From a checkpoint of a small mixture-of-experts model trained on Wikipedia.
Experts: 64 experts in each of 8 layers, 224 GELU neurons an expert, 4 picks a token, a softmax router.
Below are experts of layer 2 (counted from 0) of a mixture-of-experts language model. Rows are named router (the router's row for the expert), up (a neuron's input weights, with its number) and show model dimensions 0-255. Each number is 128 + 24 x the weight over its row's rms, rounded and kept within 0 to 255. Numbers have three digits each.
After each expert's rows: a language model's description of what the expert responds to. This comes from a sample of Wikipedia text that the model never trained on.

# expert 4
router:133097138156117126104117136130082128137130129074076150166130093155108111143171154101133120108096124142118158151112112146109107163132129111120122081099098095133149112129151088090134130140102124130146144092186116057180157102152118115106127126166127124135143082110137138152151074149121151151106126152151108169158108071145161112156143099141141146121049136125117190100134111079152128155108121120137120153114097149099169134120141112118182136102125148146150075119161133123120147102109157135130141123105121117123124165127156097159113095114137147162117129130110069125133138174113138126121126087111165154131138129080123135120157117114098124165169145142131109150164141130093142153134151137132136148113132175128130135145119141115141145112137151144134129119112121100104099136095120
up0:108165125113112171119131176152107087148101127089181113160144097142116049092141122123184111115120126101129144157113175086148155128160105168169129105140111135155147106139148142152124126112131075141124095118099093128127132101158122094111134110133095139098137142109122088160118101131074144168123137120142107116092129129089173084131141120140086133131142154163170120140132112143143095104191160115169136101110110108129115120140128130129135128097125095148149110114080112154135150156126108145124124162108100113122148129146118076102101160120111133113160113136123106139127126157112149100125132133150121117108129132089148119127126133130121145154121148107132103129105171126129136085124153095145135120120111071121106116140090154105138106165170134164170123100106143155134130159197131
up1:090161131123113130124135120098096153062171110163161158127141097110124095116117135124109154134117127159141144105111125115155143148130144152133133096091130092120149137111066137167149154114129145119150114168093129149118076138176128126136137136153127161113154116080117146142179115111165121127131115134134122148131140176158076120140157135097163156112113143134130083140108120125183157176138130094135134122115089152100154159103113122163119124115125154163109142130123114108143099108149136133117147120135122131122145111064140091099103123150131108117142170112087137118155139149112154125134127127146122118146171113150118143169130121105119110111158152092078149111117114159106085133141108194175136147120153103194127171064143110121150130099150160146121105087140108135120127144144120
up2:154116108132153149125118105129117127116137109102151079137048122183140138142154135134101144101092123101099166149118083136122120131110128140123144150116136129135135130154094146125179111151150080118123136129159194135119119166143098112097125182121101164134146087116129114144095126093129077141158083112114117137182162088145121179129150152122141145144147146131128122112137127128136155110124117129190086123121122129086131136088117162099135146159156122125161136138117122129153145109138159052150131116090104179121147094111143174152085127104106116136107124126146147135101132119147134130145127149116131154158152119133098127119170087135152136124139132121121097099132124121186149108102103135087093128141130160093098110115129116091165127106118158120129160117117101109106075160127115
It responds to: First pieces or stems of words in plot and biography prose, often after "the" or possessives, such as dis, inter, conf, body, my.

# expert 48
router:112165140098097117120118139077122121142116106101184137160082099138142102172095139191122126142150125124125146144122149112106156182130168161093133174118119152151093113121119112126126112116158148093088162173139112101119113122161120087156128164130200139140161131121077107138164138116104124111104155114157135126132133107152143125145121133150174121087155137099148121131121143128091126144129084079111130155145162094090135127118108155160126133160107122061129083113126136120130124118093112184160154151119153130116149160127159106159127134113144112111117117114145125122163072159116105134149134139158134133116108132137163115081129140092120131173118093111112164133118130120118080158122137135104106120139167129123137146138134116115115096147124114112154114133157139107125098056128119
up0:172149101164095183151118123151159116097126115171138086099126134110114118090110130099136133133143129149152139182131150140086120098084153154083147121112136135086098104146148104133127158157112147136130110095115106116125122191088144165134159058115131150136109144141128113110137147151146105107129099188144184113115103113113120124101154093144087148070134121095124130116095125111132136117132128131204152092131098153097128120151123076136089125143119110132132138157118134102120134149131094117132136145111151125110117143120087150120143082152155083114125177150111146151131122099160142111139120122132094118124179132092124149143133155148112139126144119112090150104154144108146125048095118134145121130171122123128147103139137149123116124132125118169142098134137124137122172157117104
up1:192129142121148124128151125136083134186125113176133113104110135100111150153124111116150173142104115127131153117097146116149109169165138148149131145091150123096181161114146113058140124115109107167078169124153153110158096127145126131120128122112144106163121134117124091085138107173088146132138159118135130167134135103087142130131147152116124100139127122093164114125137132134118120140126114113144108152135132147141098177137117149098149116127134167137131117134104153121119149127097104116132154120127121116070074117133128133120105111156121080152193188101132099143137160121136111100169140145094123124142120117137114126071075153136147063094114168142100115095120118130121134155179136116133130117104089145154121120167122171130118130094114099109127130122162136146178118160123137
up2:075127124131093155147177116079117146177124133161090104139152171069119144121185095135112104098146106126094150132135117121115111096144137131115082148077133145106103153127148130122141116100141134172134143116134099122119142154090135121127126159149130165141112141146129076172119118139090121154111154092131110177119136138148157118186101093118141134147089117161154116120124101139096115135121141146139081188119147114128153143133163126148133125152100158175092143139120130146116098124116156142058137138165122148117119159139085150172136162145123158141106153127101117149072146114114120107153141103103139147133136152085102146088111130120126112122101148096123096140101156151120167149116142141099119137123090155136132106126128139130133164115158155113099121137160114171084141136136150
It responds to: Common verbs, pronouns and nouns in running prose after "is", "was", "to", such as one, him, that, goal, played, tells.

# expert 6
router:141108108103150142140109129161158106068118118129110106094167141122124162127161087130107060123079115145130118131135142125133118148158136119096118077121121114140116156143106179119137130138136124134162166095142120155131173158105170131116109125121127109121142108130161156142119150161183147136098117103159149169119105164105125114113102106121120142111124139153127119128107122144134131108133146155123172117153171135155097103137134063123097105122091128145115185132136145100119126150113129140106140073151103168144121146128104173092143082096115156147162148155140094140121145121124137142092141118134088125192115143092084121120090153134115132146142089108112103132098146152130174137133123122141151128094107109134136089110117126154141150148134112090103162092084149119139181182147105
up0:118134139128143136167145118122102151086173193161168116147121083160083134111139117111097138109159104097091109144122115090096140133130096153111163152076188101127129131175142120129099157119126132124144107118102146106137115135119138128148117160133125130140137104150165158116112085140154154179153156160079124127171151093131112150092145112123121078141121123119129113109128130106116115131097106175136115116097095081134088089109126123055121128157124123108127108145135140129154132146118140126090100115162137110119157115131105152121154122129139122155102106122074136113165110151125101154138087103158148096112154138099152140113160162132115132116138122146146110149112157095154130111157067102126162113185171115119133085131126129130155146098115116140146145149091104117154136108153102
up1:086130110119161121132083127172131131142136110127083096208111127122117134115152136139144147111108120103084149113157146103153143116124136145119170117134118090144172114125139095136100135092104152120154169123158107126120084152097147168094116150172129140150125081097122137096136111102124063116130149153094110142151156109116102083117141094092188122100106130168127122126149118156099106096157156116142097107084084153119161148139143121111116153127119125159154126128128114121092164130117146124109109125137110149123145123131116116125078152080091145118087173137126139115131142144129144124123129113105127122135149105139129115182154213125148144117132101126086143116103186130120141134121128140144078139140108132126132152130101106118068119115151109109109104153128111169116109124130098
up2:131136078142168099162101147136121136129083138099123143156061111116129133119144135083157181110150120095166131146135117137125120130104115125149135140169133139084124146110095144157114106136100123107119116141110174118116101106131102128099123161139129110137133130081131118147141126182116099111143141159115126166139181111159116092134104152118086144174132166121178097108144140136125135165137135116169169169159122137118125079120144151084156128135092118104118133109140137129144128101171113113107143123128113129114110128094153121157135133128117115129172061096161115109126135168093142095133131133110139144103110096101099100105139143140154124105137124086136124125121103100155189154113126196135110127121127122150116069104088119076148144068122125117101146130142140110112141104153146
It responds to: Degree signs in coordinates within tables, plus scattered tokens like sentence-initial pronouns, "on" before dates, and Latin name fragments.

# expert 45
router:111123138154116112103120139123084137120127134106136152179086092149130141150153111150105127107164143117115159151134148118128114127144149145097152116093105136085129109147161135140136121150136094113132154165127161078134102091183152120127146103143159147126139097093119092157181135110133138103110147118126141152130118090107153085137156116175164075111104134094105165120114130144114142108111145066118151145164100086071134168075122183124200127120094168118095092152145154119119145104152122153166160122121118121131156132145126127141131099156145133130126117085117121101140095162086096130142102150079146143091088145148144114138123127123108147158134142121137140132130117126121160156114126117134102120136138149118120118107115142070121128162102158142113120116129138112127115068102082
up0:116129134157127078130129063167147078163114091132093103158120123163156141156137118092087138127131118131159155124143133104149125081097117164107132112131136147146138114122151159115152149093117156131158119104130143102145139146144144122143136118139131086143119116070122147136132112145104142087110201168169126125115122111160172170131106094129139133148041131137117158133131101100131127104147129150100135068106114120105119134146116164132121135150137140141095106117114134129089101092143211154134108120133120133136110141128134142146089126092118148144130137123133125125131082145158152132155152147165098081102111154133102113096127147109159139152166150132064139111142141087169128131163111116107106128126114127168104113095124081091108129105121113141096119126124123152147104130104131
up1:154158093098098115128161119126130102112160145128120170159137156120136138116123136085099203124139114137105074142132121134101143137081118160120181167102143125147106095158182123147131162161134135145160094188101071151149106153153104120134130117139134146126144132082165096120144121177115132177125172115108122119116104124121130109158120150137114103105098126124136165135112119145139086097105144118115099097143108085100163171106156152154138127135121178108136135118122129125163115096158120131160154137147121164098149123096168110135118105120132111056147121105115115136154094118134139131152123140130138136117118152129106143195118107116106137113097104074106156142152138116134142142081094125117115119108120137111148145145117112142131117150157156142107161099124144167129070150133115
up2:129171144168134145116126094127096101097114155120076115109116121136110182112144130158152119127153140142088164121145108118142145119118124138132132124106119089139138158128154077164128152116088144158143125136098060125112136111141061145132124156097146139103160121125136084136101102111158144138103089153111127143175118144126133090098157138148080162089099133143142080117131118122156132165110122110102139094169168133113121106092154092136144153121104134124103122140120125131101096150166129097085098167163123132105139143139112126118094099169083160175095133145091089131101176119134147122149110114097161121111172120135127150119157077158135137110132141107119169129148127144101128091120133165132107147124138119147154156112117158145098085151132174146099121149104120101136115151137141
It responds to: Verbs and prepositions in plot summaries and explanatory prose, such as runs, passes, reach, through, into, against, can.

# expert 14
router:153108115119152171121110117160147104076138135123103114097168128120142142133150085124115046130082113143112109133133139121124119153166132118104120069111114117144113155125095173113139123149138123127156146099153106135148171162102156136118114123131132112138131126125160155138115144148173125116098121115159140166116108164090115122112100109117118151124130147162136119132103130132138127116120122148125147109161168136147103107132124076128113101128108128150100186124139138078119109138114124142108152079154096150151130141132110175098125085087109171148168153165147086141130136128143147122111137128128099132193114129083097127130103165139103138140125100122112101143104142152121178118129111105136141158090123093130139095135128128165119175160134125098116155078069134119126184186162115
up8:092163094104084133165082173120132138120129138155078094161129116137120164123148106146159112122119110074124115148127083157081160164139094115145130150111129135091184118123097137126134132115127094113106116135133169078124123113137112162164114112155117105122130146158153103101124133131106154147162148126146159140180127125141054108132165113132144130110063124130130131159127166141122136102130111140122112124111125109146140105121158124099174146120142150081102100134127150175144130117099124172090085168106155120120144118105159125168160126088111129127128128128146134121109093136125105125129133122110084137090109110133112106134135127099122134142153174116099106079148109086121091119145174139134125103140118087099103119112108122080149104139128180169130118151159113154156118120155116
up9:115122145132130127146129132070125117112157150130090152128114130110108070145142191130142119115076091132132115119101125119105132147148130133121152104111145123100122106145074176135115132138095145132083088121146093169144109119132113099142110161130143108126122123138117128114123112145112184184107128157113092154200113128148123116143130127121139112190124115166161144157118154102084101124116135123178155144106109130116165136071108105153132125122131126149122144115136163117132091127117110129131125115099134128138167097124169148095130079088134136075134102152147156113107112111100161179084094144113090136095113133077155141163150116100160156105130127165097124101109105123106116134131104176089152105164153157136095127105078147140128129144118118103122115160136126130113130134098121
up10:157155142156119148151141148160137147139111141130166122101140146129101112101083173144084121098120112120110159124117147165130109139169129102126125118139119124116120088132080098044098214125144106107133122155136129134120140121125145110152126179119114129110135176140109156126103157132131151115142158131140091111128135122144130116091138121111134117123123096174133119094149122149113136144106165138125084115125109110149139115160152106129135119129118120180164119129126115123181122111115145075128117173135112143134123105145144163130139124099119112100167145145084129114141116095155114107106130141145161168160111072109118107140139125144184123121143089166083090133107096063098125142114092108134118128151150152122106142133100093124105155162146155149124088146144133077139149085152090
It responds to: First digits of years, numbers and table cells, such as 1765, 2007, km², plus short word-initial pieces like L in Larnaca.

# expert 38
router:151111112124154167118113109160148103073139135118104113102168127123145145135152088122110045128081116142112108127132137122127118152162131120104124072108120115141111154133097172113143123150142122128154144100155106135151172162102156134124107125132133113139134127127157155139114143150172135116095122119160141162119112169090114123110098105118117151122128147158135122131100130134136126116113124148124150111167168138149099109131127076126114099121111127147102186124138141080121108134112122143111149078153096155152135144133108178097128086087106169147167154161148086145128137131151150124112134128129100131193120121081098130126107160141101133139126103128114101144106146153124178113126116109135145156092126094131132095131128128163117178162136123104115158079066134120127183185161114
up5:128130140115179133143113167099185125127142126102108089140130107103137144120128126157095126135155175156108126111121097120190145114145162119122139167115119116140127084097099114109128153081153076098130129138130194110147114147155091135143104122087157152128132157131153105144129131101118144099113100134144151103123121134120106108120089177153135114137114142130145109138158126118117137129104189119113170116172122138066089124068114079148152121095133129118103148086097125131122125097111147097128185159106143095140129160093113099138165121161150166113123157120078112153143126104118150145103138129122159142128130125148138106139119146161106130140087129141138141071132093100178111128161124122145125127136121152140174135117147174167143157130125086149150108136129081152132116139113138
up6:081135125086111163148134150115087121107135141146158110112110132091119107146137120104129122131132183129116124122123112158118152126172135141102125187116144124149108150068097126145137162158085118170104138103126157107082104114125101188144105115155119090129124130123136107163139150113120151115147146134132151089117119120091075100100141146100129108125100108120114160112135115124097108112162151101116129147112115154094165136127144111126130117144077160049121129146150125075127146129120164161128178148156099137128123100147098138096152097181125155098176124130121097123115116119136137174118152149151150165110130133096151161108151156174129125127118142120112175111141147098131124155151140162128141124094114105085105136115131146172143146106135111127129176117129125088080159103106131
up7:073117099137144123162116150140155106174118113137109168110121110137103159119114115085119144131147124056125140152097126104145147094139111123147157145130138127136144094132111117142116164136122133105135126138095126087152139162142134135107122147142138149130150161150104112123128147102123140151149146134108166124139148151131102131115135172106129116111128152134070153140223126106117178105142143118128134170123085102087138124111109120121176133108167151072174128129131108169128138117119130107094158123123092100105188094139110120160113129127106163130140133091163164118144100130116149137178170136157191114127148140111113190114103157138101144148109157101089155123112164153099131090152119121136123147164123125137134144131095107128150113099143106148129090099108155117109159125117091
It responds to: Spaces, pipes and first letters or short pieces starting names and words, often in tables and lists, such as s, b, Nak.

# expert 9
router:152110114121152166117110114160148104077135138120104113095167125120131145132150087121118043126084114141114107129132141126126117155164134121103121069110115116149117157134095171110141126148139123125158147102156103134147175164103156132120126124132134111137133121124162153134114145146169128117100122115162143165116119167091114122111104103115119149125128133158135119136104128134132128118127121148125151107164165136148104107131134078126113097123104133151103185126137143079120111137113124138108147077157096156153129144131109174097127087085105171145169159162148088138129139130150147123116138128132102129193118129083097124127107164140100140140127103126111100144105149154127180119131113105144144152089117093132145096134130128162116175160134122102115156077068134121129185185159117
up0:120142145165110150133131118125104100139118153117106154101140099165092115079106158129125143158086107116133127082173117122152123124142090117112127145132121141120142121122114134129172080103143152131123139135131094130128138162127110174146106141097120156119107173131099147129101116127103100126120135125146125083200152090145110093143152125082162130150127138116151143122148140110103123099118131117097157149133120150105128127154135139095121164163130144116146100067173132106138091144134115147068144144145156183139171095113111143114151146128134152149074102148127175059092123105077141112108086150099088104093106149128093116115121165101132122143134101156076120143094100094114102133105117127097118140132147146095136118106130159151165122136167123140150116098170125118122146100137135
up1:101103133118110141116158157164142132151098120147168154139120134137128167163158141104093124107143119105130121116116161120152135087111130137167135109113093135077141148150108088103090155160073109120070141148114162061140118098148072108150128154133145124116158116087142146129152090122094123143171157143102124119155134151096108121109121124093124127089137117125134167139144133122119173116080089141114094130149110105106064119088154102125160095125091136086183122133103105123120116142184129134084112137155135079125121163129140100140102147136105115122111153107139164167163135111142118125103131093139173122135105123096111124134112130136125135127122096078164108095149138126125121113113133125129153101133104128141130123157124117117106120101135150093100063102145141127163093144131156
up2:113129118177123121152128144173119180152180124118130118165129123140129129129136132140151111127118118129151118149073113128140140128180124102138116143091137089160172133123139113145184136155091156146115129134092176113133126136126101117149135147131130111120111161142134132127140114084158112152124159144068113145089161112125070147137129118142104110114139128123137135135149163114115148120125146110136124148121120113139113137159085093146082129140108128125162171134136110100143095173130167135131093144139172112121115088101137170123166153154132112103126148123138142151109072157152157114118122128155099145126163123099140053162122122131147100171094118135145157082180156096078120146182090148141157128113137165152081095087124136138121120144159167122137153144126096154152142113137143
It responds to: Digits inside table cells and years, plus capital letters opening names, such as 1, 2 in 2020, W, T, K.

# expert 30
router:181099096094107092118084128093142164108118130132131151136080140136141087147121141097144102134159096115155086101193128127094135120095146164126115119100142080117113158128132108106118121122118175133115118132124127147154131122180093087129123111082120117099146130163134143078154147142138122140127138114155108120137158127176138136158164155142107122110123132102142116118117147137102111140130127101131118165083106104109112139147127104156144135131102133093101116130193169113161151151138129140137138162131108124121137134122163067087132075097201130134192117138114145118152130112174180119102136117091134103152167128120141136103081111091122115138096129134149119170131123145089127122121150104117092141121151143117143175156155150138125116133136111100162150107123123150126129106149166
up0:088150124099122144108166152107151171155107158137131118105142085126121128135129146166145137153109122156106118117141111153139106123168095077091119096086092160069162142118135134135146142129135137102107090165145117135133143122144142141149143154150143119117130112131136140125142148127135143192114091120113121107094108132138109110104123151143108107134142132145118145100148168149134116169143118104109115089161155143105138119102133083085127137115102124130161188090136161145136149121079126068138070162138148127117115122116138106178128123108125108127134100088185118163124147129137106137126121102099094145102127124095111137117109150157130096121123133148112133159107151126101126163197104120185203118131124146109143162126138124105118120095138127112068143148124115118060129130154143
up1:086123109108136112137139141143106129140123162168122084116151080137101069116058100124160142098145136109154109137180131091117105143138145156147161096125151123115124145135120112122170149108159113146113118098094160117120077112107102125119107142087120111143121132164187109118119166131133141123118126155129129132077125087111136134119104133127136099121140131145114095110124110168123159088152120175151078127121109157137111179173084150111133144126122157130117140143120139129126117204134149126101127138131131121178140088104111099123165125119126121112127159140091133168121095133134084109132139103174142139119162134129165164114107177141141157087192136145094117127131134110129099088134125124100110146122101090150127148149123153149135104165153107122121176150113141120124114125078120
up2:118096129150124139124113097150101164130117157134130129131180121160169089131085120120089147098157100089178150132114128115113126135135127088096120122142134131162154151136083140121179113158090147142097157141159132067110100157079101155122126139141111130153134129124115110135136163141123124176124109111146115109115152167136159123104180135146103126142088150129140025141128121075146127131110106160131138127141123121108121114135076200131142118152152150127079111099116154097159121105158127125105115143152146119164133133153126138134113105117110132121094131101135114104141112152120112136147126166129140122154117152099116152123095131171129148114156162093128117135128142154123170111128131120162110134111144137136168125082089151121123162144099168127123082134146123145155088097182123
It responds to: Opening pieces of content words after "of", "the", "to", such as prom-, tri-, fun-, and nouns like power and works.

# expert 11
router:100121170085185158139147102123093152122152107133096133097154130130144126108151136141120083144079154097124130121140143111127170112162117079105186113163138145126168154128118144105142128094153146116090140151112127157143129145097141116121126141165098112118100167148143132153155115134123093134125112107150155169110088154110121093092173123152096133158144140138152104106114108094159155114148113169135155110136098116155134073130073085175153117131137119168146143130083146132152118156102119139131090138144098152159091156131144145116116100104091100114131113126099139147169163108167133131151148146140131140156158144086133141137101129096151144128164140169110158170124138102127160080168111106134141102124141103178129131144104097136129136110120152139133117099096126149092146136107146
up2:069137166116144119137133074115106146164085121061148137152169127125113162125130100146093128138105110113149142131139111125115104115136140107111143168130112164118145127111132118104144127122103081151109121164133110107139148094147115104094166143128173135125135081141117125129109100113160121168168123166137160132160117177125115130119117161138139160128097112102060122135126117081137090112109159108104135117160139164120158198120151116095148136132111146097161103145110059083151106109131132152182119163120168176118142102144137127115137160113076123151111133141142122130172135161097132136098150127126137116142107104153097105147128118123155055112161143098150126154128128093131142129107130152131144112144121106099140153102115181116135125114122133115119095124128120113139099122096152
up3:166137095106156144117100087126133166151118126117187099122141130143143090139145100169153087148139120125102157111126120123107135130166142128108102160145146177140122101163128113118133135118105114121106143146116135174093152155119111120117124131097176124132161117157109110138162097132130129117116094123117133134101147149124106109168161109143119186132112126130144121105110142182117096165161090143134124127105162151129147126143105114132151130140138089112100113171123114138123141131112107135133136200108137115108108106115112184126161118129124074135128119087135125133139172143151169096099144151070132117128091104115153127148080146132087123172122135123108184121116146089098127116112185105137130128139142119136145142155082109137121136112104108106117115167157128109078120051175107
up4:129156058125110147121154105097138069125112111140106125087139115138126124144136117105139100134134075125170158130140139131156129110052135163151136123174092113155129088120148143139105128159052095112150117130155118088129150097134154131095127122190137110118125076129126108140094138098147155119137148119119136104109144150139075126148132138168129105176100131142131150137117111120130134140101149133103141180169142122149077117110152120119077175124080111142136096130153132180152142151126150127152139124090122141137141109119146100121134088116139144127119113143173108115122110118107112166133112154130126131134168130132107159161156118136123109118117175145145095137108135081135114110115061129118134145152131188076142140098116151141120129091135152129132129165110133123130110155116157
It responds to: The final three-digit piece of years and numbers after a leading 1 or 2, such as 2'020', 1'985', 1'967'.

# expert 1
router:147105120122157155122111115147160109078130143124110112078167129122152136131154085121129046116080117147123105140136135125129117151160137127106116068111108118143119156114093174107148130152136120124156155101153112141148172168102164131113110127139138120140136128134152158137127142144165132113098123109160141163124108164097118123111112116122115144128122128171137121134094129133131133121128121148117149108150164147148100105125125069130109110113115130151104184125141142093115117151117134146108137063155094156153125138134111168095132085069117170143169166170142098140134138137144144117101150126138106123193125111085092131132108158140107140151134115122119096146104152156136174116118116104146153146093125096127120097124124131163120166155137129099111152077076133132131185188150114
up3:115176068160113119122110134147134127135153110117113123131127137120131111181146141153148124121119135095141155133098130171121113109124106121148105126132145130157146113125127152153115110115114145103128092115146150139138119148100118133133154125088129087138149173115126104122095065115136110133164146115164137062114114142098063105137188121107118148110092080076111153134075126083121119095156164132079144140125140144182124091090109148141126135145125096110099158137135123119119156130119141177093139127069193116143129115089130134139132118170178115137116083144100167149127121135108087084115110134108141136154134112150119100126154087100142137128159127147092112174141128132109103122116146122118153158127131123149131152132176145151143076101170112142135124140116155135111162119127107
up4:115105146119126113103114112136134153110116176118129140148115152112122156133122157148152137126189107098172101103109122129154155146120097156121132135128157097123092124089132112144093134119115153097135134131129172147145110106131129156145132136169144132079132113125108186113124158139146141086121125160111109111126125113123155123184152130112144099142119081134110116195087137119142148129140137126108112150141137144088148157115152110149112146168086136128143092155124103081142102191147139135163099126139147164090109125110146126110125105126148133175107127163116171122168086084113122140216086151147114093128096114121114106159150128118136124143133117149130128099136131136150109079106115131102156131167128132116079116096127115101134090140136113135138127180100146153171094122071111
up5:110095131141129165138138114175137116123136101125126114103118140138119127119176141140114130140148147134116131141165130111156125139153124106146125109107165134128171105104132134127124125121129141117157194108122100127062142125139157124159101148150192132122133131116142116133093115116131130130162168143136125097101115138116121122120139131118151120098118134113180129138116140108145149129161117158145094154114092119136125151102125128107115153148098130121177164102139167101134140154089164187155088151150109138107130127074117097100124154142118130107154094139067089160109121095193116097129093110126106156111116161166143165113118168124124156134127129114108121124103116098148070156093144118131158127173120167102140165128099134155113094146156116124126097162154149072060126131191119
It responds to: Middle syllables inside proper names after a capital fragment, such as people, places and taxa: Goodrem, Huang, Montenegro, Micromulciber.

# expert 27
router:153104111127155163121113106161148104076137134119106114101165127120149147137147088122119043128080116144109109133134138122125121153163128116103118072108117117146111154133104172112143120146143122127157149102154105134149174157101157135116121127139134108137135124128158153137111147147167123118097120118160141162120109166089113122112100106115115152125129150156135120135102127135130127122122120149124148109167170137148102110133129077127110096126110127152102187124141143078119108140115125141110145074153096154157135148131108177097129085084105174148170157160146086140126137131148149125113133133130101130194118122085099130129108162142101139137127101124111100142103146153124177115129112108135142150094128094128132093133130129163119173159136122102119155080069141119125187183161114
up5:135075118102137140160146106126112153164111140118094083144135159152109143182164141160132166167114122149084108132126083137144109091153099131143115122115132141140127129134144162146163151071103148119133138117124111132137137115113086131134099134131123134183120164131152174140107144128126146146105135168122144112153147137084094143108187140149113114112126137113105107138144175110111157167125125167159100183145110136138132170124149166093137116141150087130114148123123135116137126123138164140099107145150136107096116069083116143160090093155156130130099164099158143102164157140133110146144118158138144132119129136139147091130125104157136138175104136153123109151129114106128127081115106110103065132154091147155113104088122118135168131151125092100087135146111096123110111110192117
up6:071190166111133115121123093095126132097099167156069160137143087150096164152175166141163147118113157099119139117157144119145108144083136132136153126149151140136095081106132116142125132156116114154140133114127107140131123141142135164107201100105121119119118121108174163112103135127099143119137117133093147108113118126130089115129151082104061117117114104106123110139143137144137120147089169129113105115092072097138124124111094110107115135148160156108112157150116098165111143114109120136100125124124153125083106133120128125114076101146117124124090133105112177118098142136132194159103145100149077130116143095103143105119147085126118158149119115144126107108147147144161153081082163095120131136171101122125125130127146148126151136149154150139149154160115154135117143101131143
up7:103121135159138125137142146115126084113132143102127145089112116117084111082118163125119109157162132154136148114120132125148097145137114101106190116116163130141136155123103135104120160134128132157143134145108116156125131137123127167172123112177153130136117146127162112124128125127121163130135158122107149174106118092167125105162169115097106166162153138133165080105115126094124123143097103106113128141099093119096114130122143124096130115146108102129094151110134110102152124137154090106123134195095094113083187111143114123144122106127159127130136061121154155118141121110130156146145144141170140102144127114147159115167104126119143129221104124143123117110162130128128100118119158119123075095174158127125113118142069126138098163161148121105174134080167128101154152117090109
It responds to: Inner syllables of rare proper names and Latin taxon names, such as ro, le, ev, ol, plus digits in coordinates and incomes.

# expert 15
router:154111115123155168127110110160151106073136137119104115098164130123140149134150086121114046129083113145113110134134136126126115154164134118101118070109117117145114155131099172111142121148141123131157146102151102135150173159104158133118121124133135111140133123125158154141113144149171134117098117112162141164118115168088113123113102107116115153122129135161138118131103128136139128116126119147125150112164168134151106108134131073127112094122108125148099185127140140080121108138117123140109151074156100151159134146134111172097125085083105173144168158160146086140130138131146144133114136128128098131191116133085096133129105166141101138141129102127113103142102143154126178122124113107135146147090132096130135099132128129163130173162132128092122156080070144126131185185161118
up3:124080106154106154123119145123121152099142100098087125168089088139127156134084113141126111126127115110180156140085146142126123162120113150143118126120111080105174116103162065139145090092117128134129176124130162137102138136173094120118132153154103128099151114156109143132122138123138166100167184141095154143130145133135150098180106134147125076147134122143131108144176109168117127086138132153145156145166130119124115124077091146145139133108123109129111097123109140158110153114137117109141156170151115097116161091096101140145093142173161121123157088128115145109128128108115117140111121128109162124152110102121149134168119122115108075152109141151129112123171109119145153121120104181161119137102156106111165094094125124122125139146103132113187130110089141117185156123102120
up4:105156166089176145172099109121100122106116172100114175150130085120102129151134136160110109097130150136138134129114106129095088091130056172138091111143135138147154119130123135098112098088098133123143109115117142125104141095099132171165141123112126124141148125145108145123136114178139106165137146189082133124131098089108108156125165149121116176138130150104123073108133133122140151168131112105110102116121076129113092115146118123087131152176168179122129069132118122092162071167108104120096106122120134111168141073141104123144104155128135136100141108106137117111134133120138133161144110104105158130127145148107141132127152115142126108119119152103104123130109124115118113123124118143149098131133121136121094169146112129117075133110136146182152081113116128143139088140165087
up5:113136132141157121125163122143094146102139105104126093115073122151115133164136151123129183164089106099117117079093114122159124142161107097179135120113140136141095154130148127078161117084143159110144132116109192067137151065133091127137127090111112115184151153107146091115117147146122147127167116127129180123155118118154118127106171144106131141143111134145122134129131125102154124121097100148126108136137108089106101120154148145117109143136120151085115090140147165169125127109135150137102155152129174113111091134138167144113113115144147071102150105092141131089138115160119136124178136132143132169158138112135139108152122151127102122120112162085136155118136121117120143098111083135108150141124122162107112101158105143139086089164135134110148106106104129139185122084144097
It responds to: Common function words like and, to, in in running prose, and final digits in measurements or counts, such as 2 ft 6 in.

# expert 42
router:097088163131140069115148099114084175125119120076119173108129146163136086142150131140086140130139120117092173098113128158130089108120119130137119160095147137123148170121131117142110129140112133131127104145119126116148144095104113132125136166155103147109109114122102140156110103102128117171126099116096121141138153107154082089111146194114138131106119131096098144126121155146133103134138108138074113146143078119079076154118123137122119152134103146121132145137112111117161172154125157127127122155125183118130138133082163098183121146115146137138103112111101161157155147152115116123156133075095154125130171128132189105180163107113117152138098167147145145136159105119140090136122109138122090133125116161136144136119166153124119110097133110109161121175162101150141091108133159
up0:160126085148183151128142107157131110220096125118108088141143126101120073110100116151120144129157110128153154109140143090130131149137155082141153103118113101142048140135100140139117161095150134142128094085109122122134085168151143137147133155147112118135124173166109080132181145093136108124127184087121138136138131100133117127118114121128142129124170143127138108136147121151148114124142111166132116160119141130134139066137129096134118110098121104112110145154116148154133119130134141144125162084133110129091128109112081112121109143147118108109150121112091126149117114116180140143128141123221143112117135137137178106121136143123132163132126098132104149136120112126127159137149125105128158137106127124146147093141142134103126205152166102115134140120175095157138141136173125
up1:155139134086154131124133145136110105194179108108119121109113126096154106135107151065159110117134139143128124121163111134127145148103129131133155107152116128157143094126091146125107131142106115132132134139140195123136146150144134137100135138093150143157112094118116120112126076177139109144145186138097159127110132168134150151153099111078076143139139116120154135153112119131132185166136123137134133145100121117158116115138090156174126106121131101142152160116130136086076105119148119144081080158130136105140150143126113156107130125103105090139160152124128116083128148100139148135153112139111138122124147114110099120123079103082093093075119137131160166164155128138100115135067120107150159118119149137120112144097055123123126146127093114085154118121132127152077130123145166
up2:111114117135192116130132124110117118137130140083091071105169150117124100135174205093200148084140126131106135090113135104118115108110099123147160160153102131101152109121091146111116117103111143150152165110134099087152117115133121089113102164142073109161142119165135121111137115127151136154160133134100099105178136117102140147154095152092103102115145130125140134153140171110158134157121123128137108128101117142105122148134156134114112128144121138128148164084125146083101118125109129166145123080148150120140151157119111133148092126117119082150138133085093116133095100129096116106115116130143091124100147133136119111095170131083162118123082144139153104155134128164121163066142122143114149128148148105141122160119149104070103137127161151115164166161134131134124136144117148
It responds to: Past-tense career verbs after a subject or "was" in biographies, such as began, signed, served, released, found, established.